config.toml
normalize_top_k = true
routed_scale = 1.0
balance_loss = 0.00267
init_std_router = 0.00719
n_head = 4
n_kv_head = 1
positions = "rope"
rope_fraction = 0.5
parallel_block = false
init_std_qkv = 0.0164
lr_mult_o = 3.0
schedule = "wsd"
decay_fraction = 1.0
train_tokens = 490200000
steps = 7480
Below are experts of layer 7 (counted from 0) of a mixture-of-experts language model. Rows are named down (a neuron's output weights, with its number) and show model dimensions 0-127. Each number is 50 + 15 x the weight over its row's rms, rounded and kept within 0 to 99.
Before each expert's rows: a language model's description of what the expert responds to. This comes from a sample of Wikipedia text that the model never trained on.

# expert 14
Description: Birth dates, pronouns
down6:33 56 31 47 58 54 90 51 58 82 61 52 48 62 61 45 42 89 47 29 50 69 23 58 35 55 52 57 67 34 42 44 52 36 79 65 24 67 41 28 51 49 49 56 19 43 60 53 54 64 56 33 55 63 40 48 32 75 45 53 49 29 60 48 66 55 44 42 68 45 71 45 22 70 25 60 61 53 28 22 74 37 35 45 73 61 47 50 26 56 73 40 52 31 56 39 48 35 37 35 49 24 60 48 46 60 43 65 39 43 47 64 53 46 37 57 88 56 49 64 54 38 49 84 72 46 37 32
down7:28 34 42 53 44 57 26 49 50 71 66 62 31 63 59 50 33 55 49 16 45 45 55 52 48 35 52 50 55 60 39 64 47 39 43 64 68 58 55 44 68 52 35 74 58 79 75 63 84 80 49 45 92 16 36 56 36 28 37 45 60 40 61 53 69 41 76 62 19 51 37 52 40 51 59 52 44 38 58 35 58 48 19 68 32 38 60 29 52 64 79 45 45 50 43 44 23 10 64 68 47 61 49 55 38 69 58 41 43 32 19 33 34 50 43 54 55 64 57 30 30 47 61 48 49 66 47 49
down8:42 20 51 42 54 47 90 47 79 56 22 42 38 52 48 35 06 49 60 42 49 36 60 30 44 44 34 55 25 33 54 58 40 44 40 80 72 44 55 64 58 44 18 49 45 51 49 37 49 74 64 57 41 62 45 60 58 54 50 63 10 50 38 49 36 59 49 52 38 27 77 37 51 48 47 44 50 27 66 22 79 11 27 44 52 71 43 50 53 49 40 45 50 54 41 59 52 21 44 36 50 54 41 64 58 64 60 24 45 65 65 35 43 46 80 39 56 48 46 66 72 46 60 44 45 62 77 32
down9:33 54 24 38 31 40 66 43 46 40 64 35 33 62 58 98 28 53 61 56 60 60 30 50 63 50 51 26 76 32 61 63 63 51 41 53 71 47 37 68 09 40 53 63 40 55 48 45 17 32 41 25 61 25 72 53 51 52 42 56 46 48 30 34 50 50 53 51 43 71 65 31 55 58 48 55 62 52 60 66 40 73 21 60 59 56 39 16 69 40 50 64 69 68 43 52 65 68 65 46 51 12 51 47 72 63 71 39 40 50 31 80 60 53 57 33 41 58 58 64 40 66 31 49 38 62 49 57

# expert 1
Description: Capital letters in acronyms
down0:76 30 38 38 44 51 27 36 40 41 47 45 58 56 42 21 35 68 43 54 45 57 39 43 65 74 33 58 55 49 41 54 66 38 41 59 29 61 37 64 39 33 62 37 46 55 66 38 41 59 59 30 43 06 62 68 71 38 39 46 31 33 71 68 51 59 45 87 40 66 54 29 45 34 51 49 26 81 66 62 27 54 23 49 65 83 34 36 41 49 56 61 26 61 45 46 42 44 41 66 61 51 43 65 73 83 61 66 27 55 56 47 49 88 44 34 48 35 34 62 49 41 66 39 28 63 55 55
down1:48 68 38 58 34 77 42 38 60 29 31 69 74 62 96 58 72 57 50 55 43 57 44 32 53 51 58 57 43 43 51 24 60 50 51 55 52 57 45 28 50 70 35 54 47 36 52 73 42 57 52 37 20 76 54 50 24 61 56 69 30 53 32 73 51 72 47 67 18 24 64 50 59 54 42 57 64 52 46 49 57 39 37 74 45 40 37 63 72 47 68 39 22 68 62 35 27 56 45 13 57 53 56 12 51 37 39 44 74 43 58 30 25 55 56 36 49 38 51 58 63 61 60 56 33 66 28 59
down2:44 69 35 50 56 61 60 35 56 55 58 42 42 47 44 48 68 41 49 28 67 66 39 64 79 65 09 65 67 69 80 60 72 50 42 49 68 51 71 52 49 55 54 56 31 65 49 36 34 54 53 84 61 55 37 37 61 63 72 60 66 51 56 61 51 35 62 40 86 49 29 26 75 44 48 39 50 62 42 57 69 78 51 42 57 70 55 25 58 48 44 56 75 53 47 20 38 57 46 80 41 48 58 56 34 49 54 53 26 31 70 66 18 41 53 59 59 79 44 27 62 58 46 65 77 76 48 51
down3:43 50 28 68 74 52 67 30 38 71 49 40 53 57 51 44 58 38 50 61 55 53 20 46 16 37 45 73 65 61 70 37 40 33 49 23 60 71 56 58 57 36 50 56 37 47 64 56 47 66 35 71 59 26 51 49 57 44 83 27 61 35 43 48 47 57 49 52 46 67 46 49 46 37 46 51 42 31 41 34 60 68 58 32 81 24 54 50 29 39 43 46 23 57 56 60 68 80 45 22 56 36 31 80 34 77 62 52 42 62 53 59 36 59 19 38 22 76 51 48 22 55 61 53 63 74 27 70

# expert 13
Description: Structural punctuation
down6:48 71 47 67 15 32 69 70 58 31 50 45 58 62 60 62 99 53 54 78 38 55 55 27 43 53 44 48 53 55 84 62 55 35 41 81 34 47 55 32 54 35 34 39 49 51 14 41 21 21 61 34 54 58 51 48 60 44 55 61 54 53 51 62 56 48 69 77 75 39 74 67 75 48 67 31 24 31 49 45 52 66 73 25 43 47 50 46 69 71 47 45 62 38 82 62 39 25 43 41 49 53 53 68 63 37 59 33 62 46 57 30 44 52 62 52 43 55 60 36 37 54 59 48 40 44 35 54
down7:80 15 67 37 79 20 57 53 38 41 28 57 27 59 88 41 52 36 61 53 63 56 39 59 52 14 56 53 58 28 34 79 53 62 73 63 41 50 45 66 67 55 47 52 39 60 57 62 44 43 33 35 46 34 78 22 16 42 42 50 54 44 71 55 67 35 48 42 53 36 50 48 67 54 51 50 71 71 47 83 54 54 69 61 48 72 77 55 27 60 53 67 45 46 57 30 40 58 75 56 50 22 55 51 50 38 37 44 33 48 60 49 29 35 61 41 56 65 73 51 58 59 62 55 80 46 40 53
down8:46 32 91 68 82 46 44 43 27 70 54 55 24 61 53 54 76 65 59 56 64 55 39 53 55 46 75 29 56 79 40 77 83 58 71 51 24 43 60 55 51 56 57 42 47 50 38 54 36 51 73 77 64 38 59 49 52 49 24 60 32 53 63 70 34 48 37 72 64 53 69 06 66 35 34 58 50 35 59 51 48 59 36 34 65 39 53 81 60 53 23 33 41 38 47 47 40 33 23 49 56 47 25 43 36 42 44 51 52 54 56 63 48 82 81 43 46 42 41 65 66 54 38 49 49 56 62 52
down9:63 58 39 45 30 31 73 39 25 36 48 20 43 53 64 63 39 57 23 22 46 39 73 42 66 34 53 42 32 63 61 60 72 51 49 79 35 70 40 58 76 52 47 47 32 65 29 51 43 43 23 55 38 52 64 62 54 66 45 28 57 68 70 00 47 65 45 40 52 62 41 63 58 37 46 65 62 50 34 45 40 42 72 57 46 47 32 40 60 72 49 19 42 36 42 73 62 19 50 64 49 58 53 44 53 33 45 60 49 58 51 43 48 53 82 66 43 64 53 85 41 66 36 61 78 38 49 66

# expert 3
Description: Name-initial capitals
down0:58 19 36 57 52 45 34 59 64 39 39 49 59 60 40 44 38 39 46 46 44 62 40 36 21 36 56 38 37 63 77 64 45 33 35 29 54 66 44 53 43 53 56 58 66 63 42 58 54 85 48 56 55 64 25 37 59 38 34 44 58 50 53 65 42 59 48 35 57 58 37 69 43 50 44 63 68 37 73 26 59 40 56 56 24 78 52 40 76 30 63 27 74 63 18 51 26 51 76 23 50 35 60 26 35 46 51 64 73 56 73 43 33 42 46 72 66 45 12 15 61 43 67 40 49 78 47 41
down1:58 58 37 34 64 32 32 46 49 57 57 63 44 47 49 85 43 60 50 66 29 64 30 58 44 57 45 68 19 48 54 68 64 47 56 27 35 43 43 66 61 27 42 30 46 43 85 58 68 33 63 22 63 66 57 43 43 69 19 70 75 49 46 70 69 55 58 79 81 35 49 55 61 26 44 51 68 53 47 66 62 57 56 35 56 32 40 68 62 38 65 46 60 40 37 63 53 49 36 59 70 43 41 46 69 66 20 70 64 41 76 58 49 52 55 60 39 91 56 42 60 44 74 57 60 71 41 75
down2:50 79 52 43 39 42 40 50 75 30 50 59 37 67 55 55 27 61 65 39 69 57 39 56 49 47 59 54 52 28 63 21 64 39 64 60 27 58 77 73 56 38 17 46 37 70 31 63 49 47 55 77 28 67 36 49 45 15 38 60 46 55 37 39 56 42 51 34 28 48 44 56 48 57 58 37 54 52 72 47 70 64 92 50 36 76 36 62 67 58 60 58 21 35 73 38 68 37 28 26 33 47 23 53 56 38 67 60 42 56 51 32 61 60 57 71 64 51 64 65 57 55 45 48 77 34 44 20
down3:53 69 68 36 44 79 27 61 45 35 69 55 38 65 32 60 57 73 39 61 43 56 33 81 27 55 58 66 68 60 11 47 72 26 78 55 39 48 65 28 66 53 71 67 72 52 47 55 68 76 31 38 63 26 51 55 16 53 60 81 41 52 36 62 42 57 42 50 44 60 70 40 29 52 57 56 63 35 63 41 41 36 58 44 50 78 46 69 48 39 32 27 32 52 60 48 69 36 43 45 48 63 45 53 26 76 51 74 34 51 46 32 54 60 52 46 73 57 52 57 45 76 46 61 27 30 54 58

# expert 15
Description: Second word pieces
down0:35 43 71 41 33 56 37 49 51 31 30 61 58 21 60 25 35 44 44 55 70 55 46 64 48 52 49 54 52 56 37 57 65 46 40 50 59 40 86 49 41 20 55 36 48 56 50 56 49 55 56 64 49 59 35 34 76 93 26 54 55 51 36 58 34 19 55 49 20 24 29 60 24 70 27 50 44 49 40 63 49 57 79 48 45 61 35 24 61 44 57 58 61 65 53 37 52 38 50 34 54 50 79 60 63 59 33 39 39 75 22 53 49 42 80 37 40 66 29 61 28 66 60 49 48 43 57 07
down1:74 63 61 60 63 50 61 70 34 62 66 24 48 57 34 65 61 34 40 54 44 61 36 73 55 43 64 69 31 66 72 48 38 24 73 71 46 60 69 33 63 42 27 31 44 36 54 26 45 19 71 72 37 34 58 29 43 70 63 58 44 59 37 69 50 36 69 63 66 53 20 53 51 62 39 57 43 86 31 50 44 43 58 68 18 51 59 38 62 55 48 55 43 42 50 53 74 27 56 28 51 61 63 59 50 84 59 56 31 46 51 53 62 54 45 58 42 26 34 15 54 39 64 57 34 48 50 20
down2:62 41 48 52 19 58 29 48 69 52 56 41 36 77 55 35 41 42 62 34 85 61 53 42 69 53 29 46 31 31 70 59 49 27 47 33 65 33 29 48 31 36 49 63 68 69 43 51 43 57 21 55 24 36 57 34 56 30 46 64 62 39 65 51 50 57 53 74 47 35 68 49 66 64 65 73 47 40 32 38 60 57 39 66 66 51 68 23 68 41 69 58 43 62 26 61 25 56 40 44 65 44 52 27 70 22 57 46 66 39 37 64 49 60 56 14 66 38 49 39 52 47 18 35 74 62 40 81
down3:44 49 67 47 79 39 71 56 48 63 69 72 48 22 82 30 24 30 45 65 37 46 34 38 53 71 58 44 34 67 69 60 41 25 39 69 48 54 58 68 76 37 37 54 36 55 53 39 41 68 49 67 60 52 35 51 43 24 57 50 38 52 52 69 25 77 60 70 39 39 73 39 35 56 32 47 66 61 05 46 49 50 19 52 52 54 21 36 32 46 44 38 39 43 36 64 54 51 85 51 51 61 50 54 48 57 46 73 63 59 79 59 51 54 47 64 40 42 60 56 84 63 58 42 50 22 57 62

# expert 5
Description: List punctuation and suffixes
down6:43 29 63 49 74 70 73 45 47 74 50 52 35 39 32 48 45 72 29 58 42 49 55 46 42 51 48 59 58 92 38 47 39 41 71 30 67 40 44 48 65 60 47 22 47 30 54 66 39 45 65 46 51 81 52 36 52 30 58 61 30 59 62 21 66 34 62 27 65 57 49 32 27 44 35 63 34 39 44 60 60 19 62 38 66 42 57 52 49 61 30 37 84 81 45 56 44 84 52 66 68 40 33 20 42 42 53 72 31 47 35 62 58 49 36 22 66 60 63 51 34 70 59 35 66 53 37 44
down7:80 47 64 42 28 47 49 39 74 46 71 50 58 58 53 30 54 67 34 58 33 36 55 63 47 42 41 39 80 64 58 79 62 69 44 75 37 58 67 44 45 82 62 43 20 43 41 45 67 70 71 81 65 77 53 65 39 46 61 63 45 43 75 47 40 40 34 52 28 37 38 67 40 42 63 65 21 41 68 77 62 50 68 47 59 51 78 41 56 28 45 44 32 43 66 54 53 93 42 43 30 53 58 57 43 36 55 40 57 41 73 47 63 50 20 66 50 56 72 50 39 48 37 31 59 58 41 31
down8:35 55 52 60 58 56 50 79 66 45 77 55 57 70 62 16 68 40 66 55 29 61 48 63 59 51 48 53 40 22 76 55 56 44 52 50 44 19 68 72 44 44 69 64 46 48 53 67 59 56 41 60 66 49 74 31 55 62 39 67 49 46 18 70 22 44 34 69 66 59 17 85 68 92 62 50 67 59 44 51 41 82 57 63 68 47 51 54 70 61 45 48 43 54 36 37 49 75 49 34 52 67 87 36 24 51 58 54 38 62 43 47 34 44 41 40 47 46 76 59 38 53 55 43 40 51 52 71
down9:31 70 46 47 24 45 59 65 66 55 48 70 68 52 32 78 39 54 71 48 44 55 50 63 39 66 34 42 43 34 57 46 44 67 63 72 71 09 60 55 41 32 49 70 33 43 19 57 58 72 40 84 23 48 42 68 25 64 39 75 54 35 60 56 58 58 83 59 56 31 54 32 34 32 60 35 39 64 46 34 42 54 54 69 22 25 67 20 55 41 39 67 49 36 45 42 41 48 36 52 72 68 52 47 41 37 62 24 41 35 59 35 27 44 37 37 50 60 27 35 53 51 35 62 51 41 44 36

# expert 0
Description: Numbers in tables
down6:52 73 66 40 33 54 36 71 77 75 63 48 82 48 70 66 57 43 55 86 40 28 39 77 73 61 71 37 71 34 59 58 42 72 70 62 47 43 56 30 29 37 58 40 51 46 50 40 53 43 59 54 51 54 38 71 27 77 34 50 59 48 35 44 96 43 31 43 63 29 38 09 55 43 36 59 67 60 31 39 65 50 59 79 42 44 55 51 38 52 49 76 45 32 54 51 38 59 41 70 27 53 48 46 42 59 60 41 48 35 63 61 52 58 58 62 46 55 50 49 65 33 23 49 24 40 60 70
down7:46 45 35 60 51 59 50 63 47 14 44 29 57 39 56 53 46 54 47 36 61 55 55 47 51 70 51 57 58 38 55 70 21 61 60 37 32 22 32 40 74 61 33 53 39 65 73 74 47 54 49 48 32 59 39 39 51 47 72 41 28 44 73 12 53 60 28 41 45 29 37 56 69 91 64 59 53 34 80 46 49 67 52 69 63 59 61 38 41 50 74 70 28 43 27 36 58 49 72 56 47 70 62 41 54 35 54 63 42 56 37 58 66 51 90 26 68 17 37 35 48 64 45 62 37 28 45 44
down8:34 34 66 54 48 47 49 74 61 66 26 65 50 34 60 55 29 57 59 58 61 49 84 43 29 38 18 23 62 27 42 43 79 56 36 56 41 36 55 59 57 60 29 71 35 90 54 53 77 60 46 75 55 74 46 50 42 66 48 38 69 48 62 68 47 40 59 43 47 44 35 75 42 35 38 59 45 55 38 30 38 53 57 36 49 60 49 59 50 51 43 61 30 44 67 58 38 47 72 49 79 71 75 12 53 57 54 27 63 43 30 54 57 25 64 62 70 37 48 28 36 73 61 66 60 31 38 31
down9:46 72 49 18 70 56 46 58 60 54 45 31 50 57 49 58 90 48 33 62 53 55 50 43 39 47 58 63 39 59 63 32 64 47 49 70 60 43 66 53 47 21 50 26 57 72 75 48 27 53 44 45 54 84 29 55 52 27 68 50 60 38 37 30 72 71 82 35 53 52 49 67 46 38 59 72 41 77 47 30 50 53 79 50 59 73 65 58 48 45 47 53 53 32 73 42 18 62 39 80 74 37 60 74 65 38 57 46 55 70 24 74 35 56 54 41 52 51 51 41 33 56 36 61 54 38 18 34

# expert 8
Description: Media credits and titles
down11:46 80 37 48 42 69 37 44 57 35 33 56 31 45 64 40 38 70 49 36 39 52 58 43 50 44 39 75 26 42 32 39 40 29 75 64 51 71 48 58 34 39 57 56 58 54 05 36 28 48 55 50 44 51 32 60 61 49 52 37 64 49 76 47 55 65 32 39 63 34 71 48 50 36 39 44 54 56 51 25 43 42 50 63 25 38 47 31 32 40 42 59 70 44 46 31 37 44 38 55 42 40 20 63 64 45 76 02 44 53 59 41 51 42 64 75 16 47 44 37 51 69 50 90 14 35 50 56
down12:56 21 41 40 33 64 23 55 37 35 41 24 45 39 59 33 41 36 53 64 06 51 45 49 77 58 58 60 50 62 62 72 41 56 36 58 49 68 57 65 52 43 41 75 58 51 60 70 45 48 70 45 32 30 61 50 43 43 44 44 34 48 55 32 68 55 22 40 28 54 63 19 44 54 83 53 48 24 47 80 56 69 35 58 51 52 63 36 67 63 43 82 40 56 42 33 76 35 36 51 45 26 52 38 48 48 57 71 57 78 62 35 57 63 85 61 45 41 55 60 55 75 53 51 63 20 65 63
down13:45 43 59 64 42 69 74 64 25 58 18 24 24 53 45 27 58 77 55 36 68 26 27 63 48 45 59 41 17 37 32 56 55 40 50 15 23 47 28 45 45 60 55 39 44 55 66 37 54 36 31 31 71 20 52 43 47 49 35 39 63 64 43 56 55 70 43 68 43 70 67 95 49 42 52 60 80 31 44 79 48 54 45 19 60 68 46 41 48 38 48 44 47 23 48 41 74 61 36 44 48 35 34 55 54 63 38 51 44 23 39 46 57 52 51 51 36 46 51 48 32 50 51 38 35 57 42 72
down14:26 69 51 57 60 37 61 30 40 54 56 41 57 85 58 63 52 63 45 67 52 58 44 37 20 45 39 73 34 41 64 52 66 32 66 33 40 30 57 80 43 61 89 19 62 66 44 47 22 39 53 59 54 64 62 43 61 46 55 35 54 59 39 56 37 22 44 48 67 68 63 41 75 54 70 30 25 52 30 49 55 30 31 61 47 61 37 43 88 39 80 54 50 46 63 24 39 32 56 60 52 29 64 52 35 73 65 56 42 58 58 48 32 67 53 59 59 53 47 26 43 19 37 46 53 72 65 54

# expert 10
Description: Nouns after the
down0:58 47 62 39 72 52 44 32 37 24 68 57 60 33 82 54 30 54 51 52 54 56 80 54 71 71 56 50 34 42 19 74 30 54 31 50 76 42 39 40 42 53 72 45 67 64 70 72 40 59 50 68 22 36 55 47 50 47 57 50 43 22 76 51 35 61 60 63 49 63 25 36 51 50 62 63 44 49 47 64 34 71 63 44 44 18 42 44 30 61 66 36 55 62 78 61 28 49 45 52 95 62 46 59 38 69 44 69 33 22 51 41 52 55 45 52 46 75 32 56 58 42 35 23 39 39 68 67
down1:41 41 26 57 46 37 46 49 42 70 85 91 37 61 37 40 42 58 38 69 34 17 64 50 60 57 37 69 49 42 55 73 60 39 37 47 73 50 38 32 33 61 64 42 62 53 22 32 55 37 50 45 41 59 53 08 58 71 48 47 71 46 39 49 40 15 41 73 65 60 31 41 44 65 71 57 42 44 55 34 38 60 50 67 26 44 62 43 50 47 49 41 46 53 35 58 16 43 50 46 54 40 66 31 24 67 33 63 66 33 45 39 43 34 46 39 07 65 63 59 42 37 79 42 58 54 59 36
down2:88 42 52 40 50 44 77 54 51 55 72 17 63 29 59 40 56 36 27 49 46 66 51 58 75 80 47 35 56 53 68 65 34 55 31 72 53 71 13 46 61 70 55 43 24 50 78 64 50 05 58 42 47 54 55 65 45 56 55 57 52 75 44 33 62 47 42 88 33 45 20 51 49 64 38 63 18 47 29 41 60 61 61 41 57 57 68 64 36 34 49 51 54 69 22 47 37 54 52 34 61 50 44 32 45 32 45 59 35 24 60 41 51 30 28 63 35 43 40 42 49 48 42 40 42 46 45 52
down3:74 44 75 34 36 50 62 49 61 52 31 39 54 27 24 73 19 69 41 82 42 48 51 50 37 54 41 43 38 22 51 44 39 51 38 30 78 60 71 68 54 41 41 53 48 67 40 65 39 39 65 58 63 62 27 64 40 35 80 24 61 37 72 47 55 55 66 24 37 40 43 44 27 46 29 62 51 51 55 55 53 62 44 43 50 61 64 16 45 48 57 74 34 36 48 41 30 37 59 38 34 58 31 67 58 54 71 17 49 56 46 69 39 52 44 21 37 45 28 53 83 62 40 23 59 38 31 56

# expert 11
Description: Verb stems before endings
down6:41 48 16 52 57 54 64 70 43 51 77 22 45 29 36 54 60 60 45 44 55 34 59 37 55 53 37 62 45 26 36 43 62 49 19 67 64 48 11 75 36 54 64 45 11 55 18 35 49 53 49 52 53 52 55 39 16 71 40 65 68 35 49 35 59 49 27 43 66 53 59 76 61 54 67 57 45 67 28 25 37 75 76 56 67 63 53 41 37 39 49 28 57 55 73 82 49 41 65 59 51 59 45 68 55 37 54 49 63 36 57 45 44 37 69 41 34 45 79 54 74 52 42 58 26 51 64 40
down7:73 32 50 38 48 42 58 47 44 12 35 48 41 56 50 38 22 73 59 24 40 56 44 29 12 57 50 34 44 31 43 73 43 65 84 44 57 52 41 47 52 53 56 70 47 52 49 39 51 49 59 65 43 72 39 30 54 42 33 34 43 38 67 70 53 51 55 35 56 10 55 47 42 42 47 49 46 45 55 12 49 54 60 55 54 23 68 69 30 57 40 10 60 64 60 42 24 34 42 35 47 39 16 20 51 44 29 30 24 48 56 28 59 47 35 57 43 37 50 41 50 45 39 57 66 74 62 60
down8:59 58 27 66 75 57 58 57 59 58 41 72 31 65 43 36 52 52 50 59 36 30 56 36 38 70 41 82 44 41 68 80 64 77 59 51 48 47 84 36 45 34 41 39 47 30 48 54 69 38 76 52 35 42 57 58 55 60 37 45 40 43 44 64 68 59 43 21 72 56 50 36 63 49 39 43 72 73 35 58 49 48 38 39 31 47 48 34 79 80 69 76 52 48 35 38 28 42 56 50 41 45 69 48 74 40 47 44 26 83 32 48 77 77 24 64 31 67 65 45 25 61 52 49 27 60 55 51
down9:74 43 34 59 69 66 52 50 59 62 69 29 56 77 63 46 41 39 53 47 53 62 51 45 36 59 52 64 63 49 44 94 20 74 74 43 57 78 57 32 26 41 34 49 37 21 67 36 64 55 51 52 41 14 42 61 43 44 41 83 55 46 53 39 75 63 55 52 59 47 60 40 21 62 54 57 48 60 28 41 45 52 50 68 24 43 55 61 43 44 76 47 44 51 31 57 75 42 47 52 58 45 64 69 36 71 40 53 57 50 47 34 44 60 30 36 40 74 48 51 53 37 51 96 15 54 45 27